Weights of a small mixture-of-experts language model, trained from scratch on English Wikipedia.
Size: 9 layers, 16.5M parameters.
Below are experts of layer 3 (counted from 0) of a mixture-of-experts language model. Rows are named router (the router's row for the expert), gate (a neuron's input weights, with its number), up (a neuron's input weights, with its number) and show model dimensions 0-127. Each number is 500 + 50 x the weight over its row's rms, rounded and kept within 0 to 999. Numbers have three digits each.
Before each expert's rows: a language model's description of what the expert responds to. This comes from a sample of Wikipedia text that the model never trained on.

# expert 26
Description: Opening parentheses, quote marks, apostrophes and line breaks that begin a title, aside or heading, e.g. recorded "Muñeca, V(Mes), (2).
router:480563552588475479460557532489483529562522519603513452521492624438369501489485476446507583474561473498524433494466493579455441522391516556393452343434486533474530464467509486536504624518534508479503510488493450503526598495553484495550601546521482491503417538432475469461539549581528564568477427549507463542492439492465469458461454465504489534560535597544512445536511545475518420535534
gate0:404648546621504498540466522469508544588513400582443508483444547510501586555538484528500518481500553433505533527477527535423582536487496541506442519466584516513579528524647497479527539525566447407514469494573490483556575442507511467552574415603447538518435491518481497446499551486457463530504564511497482482439497553457505487489429394483443479472566551561474441534537489567523536580503
up0:588529499493556531545490528462506482514503496513547557462433459390508451497374503533487417643509561496444531525590417478538522424515500480557562537497482551530463515444474600414472562455486450483557482567462412432504518474432440478497499547452533525563505477429452469513444528518484553536521429494455536442500442478530429514483593479566537503502402489551465532609418408492451590446531
gate1:475478489472384476591455515546455515528508447569552481486471531476476517388398476477544553436488517510431462552484511578439514528471451501507525510469483484438569436484471463490493622547482440457521571452440515508545444476441457481426514503561496531506451489603476557506507578415440478580504545494458447561478616433566369452486471482503454575468622432486581524563512450550472471519548
up1:483654471436476510525474397537513550491523503506507531464459511654494460544437532474460456515532480542576507580543477547522518539551572436479507469477480564418459490517433523480497537515508407584540502498466451462489480481469539582418579543556562540425514559516429594507514423447573448487445439520451487389416539497523428440454417518481462541462553529484460493550488578518556499586478
gate2:468550528594503517582583374534485433517452446516484561480452475506465446448494495427516586518412555573497423565468459482550495497405580549485494436449466542547567504494461507461502534565489477446452447453491499522444420487514483510520475466476537435455522596444554511464511436469491539501581492508411486454465563459462441643496419540556385412434502504494458434507492508513562476398503
up2:495551553601516481460631546496486490470442503526484552486465488462515562516549488504601568474507431492499573536533519495615425535511574509439452489454512507517462476517386400509500459444570496496433505491476385507517423517591444501523486491471552580386478502459512541556512461507498472543391517557451500492488478446469477511539552592419465603503402533475454526435565415572533567508485
gate3:532580547518400520490359496479396545428481436501514547488455542410479560570511536498490564443455526493534545517523530550535562586472600537499521485526457508451446512543536440491684571482423503517552521586542480604474546506583484617542456482454438508482539533504518436477533453534483522519558470547536494447493498467527554403516518462560486521409509540527522480529442501502505524445587
up3:550457469439459578534360492441386485565464462480439491586498558457486500500615539491576522496507508512563601454506508467505547540480517456511551537545455568470533472457554542466582461499484497414542536589465536548502480505567434485486438456526539537471518517524480470565631486568493543493512527513514551504462423535441522450407477537529586471496589436590422583488567501547452413452504
gate4:491477454545448495600482530496435471519550561456542537535486504602558512520534546459563478473468503544475501537551578400515530557475600483522506506494509415464475520488497515431528459557496519394546520427489581519495551521595403534487469506456481506514421535463420453556530487671488534530484490505407429501530427513519491511427544530561548439540506571553450461461587610544481416409462
up4:458497571482485512502422387567466489495489509519565518525486413548511491500503454484521523499548436541537426554505526479562461484536504536471551514423566497566507552452467523496458510525601433521529507464525566478501490517507460489493545432502374502530418473459445429342624587507460551504476564493486447523480524522571569407567544536489473501467492491552615489367516403531420466469573
gate5:447584556604385498511464476519556458438448538592513382514451541542505540511488554532517500451553523513494559560589519498324475483559462625538541471565608513441496532474473468532524552525410450454606588509461486543514581514505491505521523488500483468509459576496515521474547513485425602535514558559500487457504526472444532496435477498485517509460524478570434481520437390482464509536541
up5:478470397562528497485486486383570494568541492520526513461481528562506456405518551481400471482516489541569470528413378487467471518521482417501447517389513531460558476540519458466498443496483469459502494541513601460545453430477544436450452508412445563414429547564468495571537435529606498578549453505508474469588502456513599515524555488458531527541489543469441491503577527451553587409443
gate6:447533543543524509488483515474361512538543482458422460515528632505480572498490530476485548389503493462475457419456414597498504569437435500512441486471507503456489538454467477566523540577478450560393519416480465517456552459548420461503523462621453512497500453439524478531496512477536445484549505482565453514593462549559484552469576429451497595521496610517448358516488488468446444519497
up6:526529503539525562500456462559511521462549569488519410511585508465509510514541468404537456480459569527474565484549423478527532558482624611502477506469573541490483419573523473505521501475473542419493523507572491578463511587501549485530459480506554514514484373468510473482444429371590585547423509477482561506478510507447511474530359417455468568405521527523578455501501564401535479469510
gate7:490487525589561499533496497483619543599471470524594561573536462522474454463549505481517586511515512429507525521436556507488440468539538403458489382441538480526474514536544503469523496486447471435434469559473489471430505490447455535511486529590430557514463502477500365472508493440537534386453522489404508552451439436530439524498391602504478457444472462553542415555411466500424458508569
up7:365410460566519434513538573380444496608507457497551538460471459597564558531538432489468430550494573512494420460467509523526573525515523459467506481503507471439539494530547500586451539527463518445452416496501584511530457552458442530528423531527483556544526483525491466504529429547504444507564518573530453437446552499530469500512497541630387515439441576386436492503518518463538520421523
gate8:487526460581471447477413613537481491485477495599497506538550572534450528545433488542461488465475549528591529487506484516528445441443534546502523533515481558540466545515582477477428544530581517515463501473444517462539488498561490471515470581433422467521484524528439495420471557571564522650525599474605492514598446385589513462495591499505554473581446451555542453523570463512538406528515
up8:527423484499535432474479490462492546601446530484527514513582565370531530490465474581484458421568507467529478422503566456458498553418495470486523434372462432556506539438485414525624503537423519515554505501428497437559457524482507493451440485581521498569437506496519404534422453515553502574500446522481369492457495534546507485474493461508469465499592508520519473481507635440448490478418
gate9:450507494579569504534431452526466585469600464504487513475486514443498475476486628570483471491472506570500427518528527542491552523408511552455483514490586529518541497564534516469506618520609523457520539581429517581474486436498420589512475492460584475478480446541529361457509416431553495570498510533525506471522454525382495494437430459515631510538545520523528460509512545551447404524454
up9:450518358500489527477499437512455520508427489450545512492464578440412507454530478444464478521559378510539490383472553467535481536477525555520537482495471474525478473573527485491416422476444521510479514480585450551541456510508589436462462492481542442495593503512500415470448480433556529536511536512472453522482535403614490636518601550549505465440502503432437547410462498441616496448528
gate10:467460579629560538453463489421538507603522476494581488516531455502397407432403485452528553518408544508501527540584402506516483577484425528475512517459495483459455518390483492536496486485414533494450477496514476474487483517487378450460443490546446468591400466502543522552508494449550459447511493539545522531494473495389465493466518496565461561480535617506603538484508482524392558512455
up10:448447519557530484476533425491482533423555483477441458533467562444637496466373456479584570552450585516543442430481543560554485490541501417533485552400469497511485540443479522535467525473475613460546504426590457542531494519552581424457529458456467590549399502416434461466468547568463566426500503552542427495495438524459500562456534485516483489489442503509574499536498468528583553479444
gate11:454576522529509527504530516590420557445523459419378529471441533484512456536591547514518561526482421550488444448437486546481546510450474544539401536433590559461527537490535493509519575528537525399599520468539498399491492542590562524408515494482514457467491517418490479490516459370466597522438474528516459454520439594564459459480499459500573506557534561536502468516503485409556409455512
up11:501488462563511488505487475547499450614411518585502465436544510502477533510414509481523459472538500571448465491508445467487566423565496500485490510559530471481438510631469464572548508494577581535434480367509483497487540506489518592590564502562535531434575470475599482512564496470442566519450500431498505609561579467357535492479415428487521568469429510511456482501463478537404468461507
gate12:491464487502542467511533481590526423581487436554581462545458512406426564526506527490478532504384551534522509419555480488444541524506484535472556484517474468424560515524492541518469550472535456490551607435445419562437527461432498501481579461460570487517501531520436458515572495581497444491395483461325570467581501428434535551517528555481512529406435529511503489444505444609450528536496
up12:523498466607507535538526517436409501487480526524471451455526455534504484465493475406535380450521535517489493469499524458476565502422492481510491525480415529571424470534537520446456601460495489569535439524547638521461503462464500459453460440442525561580482442499523453520456476402345444430479506606434498445471525570530456594514521492471552530565521575420467541569511529450569564465554
gate13:541579480553466540486500500535494496548490489509503537519463506495504519505550540446507584410411453543570466420525603551406408486421498511416574489546528565519522511526429515444516588556568539569490419610504441440464451515441506412480490576508481526491524419421531470533510470604493504558496471536521511475447496523607574469525460550502531477555561581474389450446514587492440537549432
up13:526521492567412486435573544558503461490472493382489471596445420507500574484469471536530506449552474509486422519502451451628514506547543508518574415402537456503402532611427545481534455514531551514509513538433508583486457472575521439500413520579468492567411544471436549407495538433475445556491548546432554492465521567474548451481541464560475494596454473465491484543426454479447454490506
gate14:549444526462484480464573543552420417554556483598456499425470496438446435439430484534441503394437469555484465592425566508493522533404497530610442492438484531498512478530505426464412477451423462524495458499452442566498510456596466536476463582516521487422453557493515427481487581548483585563588440549503531468526491444526446534496518499535488596461491532580487398543480504542544442472544
up14:433621344502470488497481508515436494425477427521539476512442534478527587611524632497481461436428481562543500428558515549519582452491586528520543524512436520510486499452477445495462543554474540511533526430595610546452511454490449525453517577476378508539514425509475485554496511529506568544484568517490405509528536475452558524510369555453452519516478518459557572552462513479500483482505
gate15:447439596584531538459490479569530453449538556499495389587463531491385546536452459486481570536481508540531536521434541460428511569391478501555517500557479542534558548385505536552539588521425495484587446491464535523477560485509439447547547510524476487434469504509453536516583545538460563608558517535569468543593456495502477447511385539534462447485522477504498442547550583468412467572499
up15:516517440512557502456405574436524515490470488511483488576454581612544513492491478469547560474621579486477502594468487555543400441470506523413457463486479493455504417477504401527409456527495564484490494448571561508449379475558529520477509489478552538476557536514502462456492468542469503470550564471403414461560463557482443475552483416407441457406399537533479505410564455445505503514513
gate16:474622472516545528618587555435484568498524553391546461499500447422502450440534595429523529510462478544462418550565401489561485448492544448531501515447475484553511465532465501477458519490482451531573541504512527551479509461557357492486441439520418562570500471424471514431400458549430512569430471523515541450456467541569512497532434532500516562483545462457577446559564509415470455511504
up16:536490497457608392582506500505593519449509422460531493474493545461489435493577554474385587549521560487488405554466505538591492492436516463516387479486492542507458541525494522531462490534519508425524484558460527587554524543488442515512440428486450444631524476477487553471446523447550456598453393511527504521428444428578506531478521524527543548466557458472559456454594464412554448539509

# expert 60
Description: Opening parentheses before country codes, birth years, percentages or glosses, and paragraph-break newlines before headings and new sections.
router:433555465599447501455527483434439435590477473618512416580398562432403450513517493458492534488579503484507450476502482546469447550429511491432452325419466511469544486565459490523491646529489510476489519504544501495512546509498476522571605491525515549530426529461469430444508532555539581536457465535496480559501479518427498434465489498492520550536517578508581457530515555462496432502569
gate0:458486611522379479467471547405490509413559592533473398483490490553440513441498526481495534505542516526555495457506423497433555506438568473470534503487560476355565446561517451520473544506489463469452495562464519425441535495532441483484481481474501555388554569496398415397525475501509458464444434536433596456583438556514545447482510583412485468520441486544474518519541517500456465486551
up0:527450520430597481437491499475555542581565505491515620492416507533496464529549498450460503445571421586517443555472585480515594541401489517488536476516510527509479490442571490529474582516532511505525411501549432603508520477473441494548525378454418467470501512488445550561493512482453463534490502461552561534502542360532501506508485457512467485533452492513469431538495405615434550509356
gate1:475486524523502447531503548503447407540500576436502460535449497446462477534514414445453638490522465559398484564495418457494389493504471490518475458504497509541339506480491472537544513414383501422500524507465477548556429413440411598513535542520564497518536539416553510473600493552508572485519427392494487463578512521530499501517441513559521556554430524491542487478477428568502494528517
up1:576459410509379512544482529433413522572482436495480411560600551444523513505540462546475493512530527522503479514500481463488498493497509532555491598516553528522465359533434509539488511481452594517411529555464549464468544565532527501498428468513450500532503443485553433550589505337482527453468545476509482504519528446528599512478501452475518481463530424563579472566577540381480496593553
gate2:403494586562383472462452524532508377461628463485460460548491473465503536475415479514520573447530569468556449540534517475481518495471455529459443401518477460431453475545538441510547555531484476459561492546536490585405542530510532484484484606493565624435488472517543546428536532541508494496430549521525503457485528500524581423559513538510564440588574401495524510469549605498512481509559
up2:477511427521393469474542516487438410486513590446433480508451465474370462556516555554498484486550492550443596471552551472492453657511475429459552565537516511426510464438519467558505408496492442497452526480485537431439532511451498488558559604590556450487478543614474471553549530505475522543526467501543392455520448475401466524455546511432511515484428561469472468462577472504512542543455
gate3:514567568513493490507602476499415461530546409489534548448397542481490423509581454482521492443482519558585460371397543524508519474461582498534544539510495479441577394519457498475482514545454497512427456472495571509473467508550470526511512406443561538471447581479518470378519462587519428490438503544529427488528493605537477502465596536546447368532470575521519518538552536495543489467499
up3:356573514531491569524479449526438534490506571545497539564532446541492573509516510533475505558536607459480510593479556443565524439503511516425500445442548485520532488517477512439511432541471488469601483567490481546454515411549545433429457453531564564431480532413497532459529483458512465512412467442498458419572480478425522563481498517508513499521373524380424467467525492626508569467575
gate4:533470511588367512467524520494488488616446510485508434540398541443413491480510487547443506546403537479502526571501499460488561469472434548414517440461422511567506628482454540467486415525458493594434479504496547552455520542590383378429484539576503481398475526497463525520500487555496519483446586602512442557433498526564544449485484476509496451504495485480482524478551406512507470511521
up4:519481519522416506465461528420446414499562490619427504519464576504645512470487495466601539487515511448475499484504495489424532505409456541491491548606485492493525559487567539470563566453404494506557481449440516427572532492611556481485474591517457547461462403487482445569523428521465470501474452456438526435490540514548508459578511540514550549466488557462442533492486487627582554442430
gate5:544573431563512494482413411487410433542459375595533502523449528441497458432465523501430546528453454456487500510522550465476367500546496491517528457463556551407564456491543520463531583548509504491494583518458457471462517530467482393454445476514472418479466507548484488551544580475433493492605529467554480467408584453531450515421501503560492511441585512579526512615533556421496498505538
up5:498439501560475400434391504398515548512458469511546596544547558507610386452482539433505502603433518524571479518441514530448493558479450520560520398456531419570496380478565520433424522419446502490453430457512528492543447439439490465554518510557403513471397509543444533438539525482529485594556564484494540541520530553515484514534497462538498506522543505514481436461513498475471475578554
gate6:507561499537487363521435431416488489527503424500470504562500565523452541486556438495466432559640511545503477467515589519489532584336505526545455431458463492449522561475494484490494517538487514500459456573486492479474484508519575530549563519468509500519431623485496539468571415426570487471474479518503544519397487501479567447470425450502513470490511562630515483525515540435474401556580
up6:515427498472571484509426587410528486582517441452507544481552531462451507493536503548450601462492555491590503549406443486500512475458450517497527515623466495453514502504553381553523526464509472501479530467459518411480582494414499478597426531424388517547444493461441490500460467572487520480529519515531518503463560468507448570482459527509431529536531494596503579416532486608485480337467
gate7:503508555549485506436533530483467484484415505571558554368500585466419567590491447477462448554534592553545490489467546507477555528409524460456494468525479500467547509502527511594472532510465499435464430516432494491497486485492557582536478518546499527477465557519499433454510502462470458469474461585539437414461563602492447465631481590470431524399481588559518492537472630465445501412560
up7:501531491550566464521565399485454552517517585561488431550551480520556554450554493491543431529536530488496415478430549552409539537475461537456425440484480480494471513526482390591509556517527468501354488508446445537528549463538480521501529468470635558501521507495525588550446493494519513452473601549496395469414545476532399402512457520587484576404484549518529552502491494488450446490564
gate8:505536520592486438449502546442528544453582482475593501447429525513481490516469476545469564515579424342475419474402548534507566480471499448443396489536566488526574554497588534513465434471387548476498535503521480487432545408487469536528513516465462504519451507509526449503551485457493479521442564341431523488444478559404429517491454440527496567490482473456504479575538466486563503503598
up8:513524352472500483488530503492590507501552526532548418512483477501447538479520537622424514414502471526577555491437567487474417586477496454504488399548508550511514569515498557437409527479489547572471554502502485534424488568499461492594526506463531575554555513616541429459413491457457436466517485468416526492493511479565452612542491515438527466530481547548564518568447526585598553547512
gate9:537518346505468517532466442577390399531538470548445403540507523522491490582476494526474581495515556528475563589531559429548562442553497514522579448534431454476515531541493455566498436539555574484531549433509534424567555478505552531399515556546577561433455456468482520540508501478517563406460539571553519538555565504560596452422508550544501493530490551492494540494460563517458431457529
up9:420512498540473523406596533500467487484577569478485492499512410536463454448522485436538563552489493478422505514465523544441463569408559522436485570499477447505491577442494496592512429479562455495465521517491511519429485469501409396567471587439559564421489421525528551482543608519464498456519558508406519428436398548529557474559462494518606427479505563487401481494495481453476593520500
gate10:467621572583546503406516505583451499552539444536501527503396506478405543507535602560508398488614519567529568488487470495505455419432540590521549528503463535545436475537549529563548588454480474530526389397441541483557524521546506448556566478575503562520478562487454567441538529545513498511512517503543462478553568519471423525439544512501436500467450581507526517528544597484541490470490
up10:453465494551537446494542586466425468501496530507591545459490530480498526588502478406442498556575527446439544517498545412502501523488447501428429423542561494514436521468461428532473557617474480493431582479433505508509422515423571460603530439610468528461569461599452509483484524500477493472617453596530451519476497519524478507463565525483452555473468509510515397468508542461586630480493
gate11:513534433572507497496596483434425433488449517529539503625487540469569528533506498390509484416478545589530476445519554576530544539504510545486452443538479544527340579499519470486483505645470527450498440485494412537536466428523485543457510471540424508500544515423609524566370494528442496463415467570448470479529443566465540501463503518492512550490489541466508546502551474498456467561583
up11:462500496469469473500501485531584472579472491591481580502489406515548494499508407534609561509402485490471459500479467503495560467576449495468515543407461506472582458461406477591537488414456492476460595473589509509445645433532479564532521530483506572529544476486402436425405525499430413442489490503489511538462555524521378448487425470522546460551439535459543550482430532487467476498526
gate12:429505503548526467520533523520502479507492521509559453517438447497451459484487492523505460479491476589418565514572534503541483571523489510469512554501498496498502543536455502605588511511524484505522458535560519596474496450416547488497458546492571389482476452384401477518498492454618563428445529465544476433375528549586518412495489610474467577517547517502586430560579490486566413383569
up12:486472582546551468607445466518524433460552451479543508457511518580556559528591567527472540514490498536506432467576442545412556461552551363442428483574472542452576468447434467492491464389516480461502476545422528451447495539500509453516494442437457551528523453510512483416495466527485475507537544549373514585520542503538513524396565416494572524483524511528506407590508492510508570584455
gate13:446614485576455420553497494475431505485490547440463482429473351485490487496437466604506485484486522435571522541552621510423471480471492526505510440432547438508520537534420529523499607533440617610451488536533487483520529555509465531479559474518540473518437504410421553498533514450493549511475474547559449558503476544430519399422479540478447446433519550501519515512511477607489601469498
up13:467527533557481635577478435512428475479493435518539538502450505421524490445506448518466557478428450516508536500406437509546472513444471451504583492528479507615532455617531523543517509446503574581499530565552461402414526412450513533464523487453486436394588534482490516486520552460515582473527454449472485452611490450525573614518496526506467580518520405447563489518498492512548419435516
gate14:420582479468522453344539568502439506533462508504480524572566518442482474469510515503482527516559458526472477536485492534593393551467540416416419466479549475508565512492560536535424523396520534443545551545442432523473560464548526445514563403513493462487528483573471471481521473518516460607431481467601523490545465502451442441553574595502536476481514507483529476572540541575362489546448
up14:550636485535473448442515545451545490487480444604529517468554577485528476483492476457491509485474455513459419480445472520544436580501484447477543414522650509470445531478508592531464534485528570582511497580466431434603480452546459548499563494519398416529517552496447532508470477522451442540450535579582491487499398462475430458445480479600462470580523537461468575484504444424464469482435
gate15:425498534513546546405562453550434444518458494540635456564401536521446473514395519532457459508572508434515404514421587516521440479457478538475437470576536486450469562467448544513506572579556525500524601506474562490453497505566506541576520485505464483474522459503409433484504418510482530513515544553544489529544522567484426502373507491461513449609461549550475490489493529503452477404616
up15:532480509489547515503567445570444497606479408554407451548511527553530503531559555461480558484421451461535511421480477500493435518531554520527509592502597521467464369490549513458525498495489550444551375550429520503442428474553518387526505478454607490386500554434478477489507480508475545541560459517487524504599459489611460491561459520472500380493543551502519531584543465559474502494438
gate16:505430474516496478555498512411503464489507420542507598392487481544405437550497528427564537431428471491499461564504517492459497542443510527500479538471584519430499505542456540466493523504503466308508508506520446480549513528468532430515505510424484492592460577493516637496414467486521573555553466465449451498466498568491513462539575423506496452575425518578559409402523522509538416461462
up16:501539567597509451508479480453505493527486445454570565526452523592422409550441512587471503483548566498638480461496528522434398473591461410547413510567575565509576517560462507490537474522475504498483468528543526487494527470452470487537473416437576532518461543434496484520452529479636575517444536590386498422556508492546448487476517482469503560532482553524455445477503535528559569585458

# expert 5
Description: Single digits within multi-digit numbers, years, statistics and table figures, such as the 0 in 2005 or 5 in 65.
router:506589531618490496516499473464461518441577522544647502552491542440466398482541475423421589411565486480533478580501426522534491555437561516464528447473443454382435516416475580495509636584497502498484523523509492430529575519529470432501503517435559461479488522473612469519457530529515533515510478511481496578489501525429551477450435537509467545525532520549572473494531585538483535505602
gate0:593524505477596514503564586499445422502520527595448533494442515609478500449493459562478482526536466557537550660495414422589509473479551562518473532488478465448387541530531445361500542603530553549539510502490530537453527434526485445466517560505463548514558535589546522580515570443503488503539518531497531460523425450490441520543484504550450489537510489478526522514432577417506606513477
up0:423472502496513496504574490474567475545546583514480437490509468570516479534624505505573585471502524441471487455515525519533494562554467504548489505460439633522555486487397500465503438505429535521483484507558498474527435539560572503362516487454497437460561419491474495565536502489523553487485538543513426493471502471476382634441419404428498552418482423477570500471594609529502496519538
gate1:536637540575457450464466558466483376542476518555568508561517526445535471505409534483427540494489413493463495515545490388547521482549645490509587539473461526555524611443398479535451594474476533496500478413539528435476516512469434495449514591547476585445562507514503529418482503423551571480468437492507448525425534446472454429447502554496488489528511511525565542491425495494512504567488
up1:456511546598439443452467471513490518570501486442459518538479517569499540456423411529638459500507552509405473508541509535540512508410616439442519496499502481547484459484468459506492505440589492487537518550583426487489487500532458501363533384468442516400548565444479559494586482500579467459484542449438539490411433532527542422555456360457525489511511513509504486484444501566495466573504
gate2:617540507546528457508446492530558571475593512490549546478493553501473498454454466567428466455510518519549467486489508612442418472555397520564480468509472569449518497474517466541542522501482461440541474448499509572475511432549632505490496519502570480511550630557553525529535475504548490423495494474397533472533520538461561591451622456537489507509416455525495587521467490418406539363495
up2:593500457632577429388464512499529551611533551573585413473588549455553449417575513444526483460488568518471492505442435429448473610485558461474453446562459514379550489531483576496501523501476448469473500561534499550466465466495494469557469555474535561433488491458580533515512508488577543504462465447459469467508472471476459517540533518478452411435545588526533541417471470410511459488511
gate3:538519457519503436593601410471510512484458488531489545500391483510510476493427484611508507500408472528536565468586584516499539511500447526571474507529491504474465489455452557487464588599494459523521508447577497481474464519520526549583364486531509515545491546370536500470444478541526528535429552575535547565482613539555539543492475548446548468477565468560527522578381546557434579455495
up3:425455503555573495430567508514458496575545484469434497438470476437460545599539426523512469527510572526543456499466448429547586514458493503492485495426457453584382520478527433483478539484455468507490481517523541525458578580528560449480475521447511437477533441516580483589467469324500438409520512533546473538450526544458515499461522471517421409538451436469426534434463575499468378443494
gate4:520445531522458495640445367574469505433468521529525465475419500477628472471550532476497486494505499553543487574441576457519503468498508539532515414445508492525447429541499510533513511568509461466516515518424422419457526543539485460416489527418451424538403481552522462545438471417480523493495546475523483550591488534561487452506591538442414553584535535488555469455509526564357462541444
up4:543475576450520456502444450484576471450472530473490543481487515530565475520585429570500426533459455453565493559539536537580498572549512594530573391540527489473468483561494538607419500536484518543529559441520458468452501495510539496433434537430442488496376513565488447435449526485505462504433559488589475484472490628444546445534557479519513573557543584474564491468530458537429372439470
gate5:473555506519514501583439548545418545525543470500456495441531410482538528436528523496520553474537459621519541558542507429543502478581544496423474587443473459459510474450506385476445459562376434584516514437557492455509593484506483477554529456547542511485529511564420572561517462506506472511602505529449422467577518563535507470489578535483528435439382597434506563481548446496444455453523
up5:501399475505529512563502452520559437577532487441445529492519512568529409464514600546494461498474480468491559436479502556473513576531519456546491448507468391424523504413588470442497577498575430375570540509509450524460439457600405483554537525558473501520508539524512455545417458599530495434463516511490460466466577486505459489466526565497490479464618491517491651540557549515566555539480
gate6:517475492461504500514536488521483543453540456515538474373518473558514461468633552520498471500500537533483545443467574505557480478577495425457517561462575418498481455498585585552527466478442525454505387510520598458541481558559559562622477467474468472548438629513542408500422520431576502451534550531559449597522527477478463549452542571541461401489566524462523540480481437462487508566454
up6:429426415555520539485467568548533524496488463528472489491474470544552564472555575518499565563488578488483542514506555495605425538574470443509580453538597565463493556525525575421533532436465459508518461460365565463470472526508472444495516538632471570612466421506442502451549531492528451499529482526507489519492458604503476500576447521531440525541471554475553505629547428478563507580460
gate7:411518491564434491484514516501473437439539588453455519540426529545494411436480414552505485428467404424531517536547494539447443493535505488492428398510521569502439451551535521414534536481461583499526401604504452508568471501520549477455486441479447488458507579580524525504491440448497417441471474634461429469463477545531426437486552499521486458475444442516534534529541352487451446546497
up7:586500511504497561534466518565532551568453510560476577466491573521588458489481501494472397576606460524534498428485518458533366478446515474553556525440510512519575541567500506482537412482498424540522460472494472536549519547525528530394423489458547572569510431522532501438421475565506503547479513515367613383506545541527522470456590547474563453521383521554517552468506493486468483465515
gate8:497440504489620530492460512579532425496553480506473499466525510482437502469507492499581592483557467362495478572504540480410477572542525509557545536535583517489471436470402395430449458518524446451398448511627483481437485520500460408543537446549518495486463479557547507443459523484592594474584457515483506464557551525532479460532472485538515438441423612461576462427515553481499550504511
up8:532455458523405494533560479459606521441463503427477456529422562417548583553438583486526411577501406515507424430565496554456531475505500516419482482467594456522415471508479465483491504455477563531501428519483506504543520432400446481458431402411576411494498480523572365549447478488604484532506544523515534558518509535421527554432471485519406504554476515516491505517487469472522481514567
gate9:513459561470529518481497514524512514416487591553408518413519476469526419455528530547525521524466572454467524581463490503559489526464492489459563460453490445542476510504437523479413535504477519426483498491524487578428392474457440549602543590518456483513588545581452545533483566451509473499547436545564496557506373541508505594477596429526493399514506518408571421537598578533529588507477
up9:480459461502489590484493602616550567501585538547435503509446453510504553551448533451424494501596484493400500553523454496573494594525539557549445457502535399462403477550493486462448526591516451500491522440564485508545492454492497505498431534470547517459475527413576463559509519448589521574489516546549480609460427607493512517552513495470401534373519545493477530462573507469535432477483
gate10:530498584486453507470505471588398489452479502441502523431478494476460468519463554569387483463538521463519552415604487494491431507547479558468534434553440537519412663467538465559523577436459473529543484541500509591571509483493515548553505529485532508501400489544559467465478525561523466436448485528576476481473567451534515478431445514426373551447552572505553455554440529420551566450473
up10:512620510493481525539593476457513436423451445450497543529495566571462489469535517497501481413513456566473541527458466411536532585440538566510591466498451504483515503548500476417510556502539422456427519511539471474444461533475456478500532573490530531428515472534516482552411563656505494465530459388476534509398462480618464550427514520518462544546557493471444516439535432563644515482493
gate11:537526509458437539555487496532437514500582437435480499472492425450487479426372483473448434516583507444538456507506546521510550515479541429555483449517547458517550383465576503476477516520569533478572533557460455512481531545445468514500665483579431570387494497551455491480491549511399584513439425463557509550454453456537552423490565560454471468528535528542590456555490440494496511595536
up11:489580556534393412446493497467505460524525488463571520516400487466500482456432426488528527457490552544419544450520512581508486551444535585531357471544481448518561547511433522488511502557598468571626517497516520480527443584542419472492440494437536458566479498484561440479548460500456461459393559515501474519529548506553465468494400599481481632550442472504492458585491529505554476492527
gate12:594528623519512448449573539356582517402510552514507475568370577535527445446440438533554518434525444478493521470397467525573463579466468514512363499534517490529472552517475473625397495562543503503482526553479547504474522460558515496526468478473581428493504510429531452503507478523462469496478417442493472563548506526507537532512510579445485478551472482507563504482542454407492474448557
up12:506428504576496474495542434490548450571475409413521513501504549547535435471420617552441524487426490469504436381466575401499524475482361377521518565419565507540530465462488543530434527411442569467458450393555531482500536440441390527519476480543436549529501501482451484470545505527565527557452468503502570551432535483543496477508534460461536437532534527503449502454447555508534506553501
gate13:567499454497462521396528616543442481521613539425426625510480486523531540512471486543586436452445426479493523592431470527546517427505455419607413553510595456502329565516515479538508499524492442597505426521433457458499595507427506505481522506544491466518448503546568521524526503530485423470531475513500522475476487578518542500416461512536463443495488473473460576515546464461446505478473
up13:486392482527479558530467481453471398617495479561540380498529484536536463522548499462472470453468512544474546504490485481510380458445477432379525544507390516563534467597423532483548433466492554489447516508456523399481436515506540456388478559549453501522506510464472451423540469605447522465506589519568445485571540521525478539560500421467547508469508608485513487472484488614527482543543
gate14:454557462542459598437423537482428507474491495490621509595496538452539478465440469457451495565520536515493564544409505437451508557542549533479563514414504444601388538559511516478549534501482489496490518484534472597518466567532511509435541611475453479476545456516396495517492500452408559452514438563470486564550516568516449451523507422414531550524505496469476444598478482505492408402596
up14:456516499473419455551511528507455457449524531474553544555471562490515524475484438417471461488564458549506532574560529513424546486510476545506448511497469318429500532515507459562471494557562476506519534448458511515554311461563467535571504499428422573480464481521613508443466465460473442493545510427471564457455452512506479491473393504447506626504506531481532579556557464457401473460497
gate15:477576551557451569548598551452477437507443462540544441425455517489594474478426495534564522473598603516512595579477510454454484585562516545479462427542424502369413507559479586593515590433438478486522610510496543440446489508475498505495477474441533607579462442506566532515507486509549555496495526460551420497485418530471445532426484499526509571485502526507512560540481489517514529527472
up15:490427483512469522530530494440562462591389450594590504474461583493540458456472537507536533585441494457506610509631514616396555523457552559470536482462531511539522441496395455391575525513466533542501551464558451465488523509439396500474439451516485536552430468459519530510506539498415489516434463497538519507515514487381514568509523478515466460427428513519505476574585553531464540502529
gate16:449462459499545493480441491491504554450542456567506537482527531538542405428538477495526567529457524518534520460515488538525517431617501526563518600444558490496498498545588568536525499408506469601517469473543541359417577507427490566554467477482430444477514535497532494400618483435470598487440565545584512513547509530530572460463510430495542534512511476442481479573457421514533465470637
up16:547442559502464528532454517411611504576525487482426447445503522472499413416516556527534544397471423471507525486547459531528483387506494531542477553531543494489466427525565526450553486433434451459435509507611495445428517571508446501513448486450496459447522453528573534485550429363419514486509545557509510551448485532555560514590498485505584499547474592572464461463483423470450445392536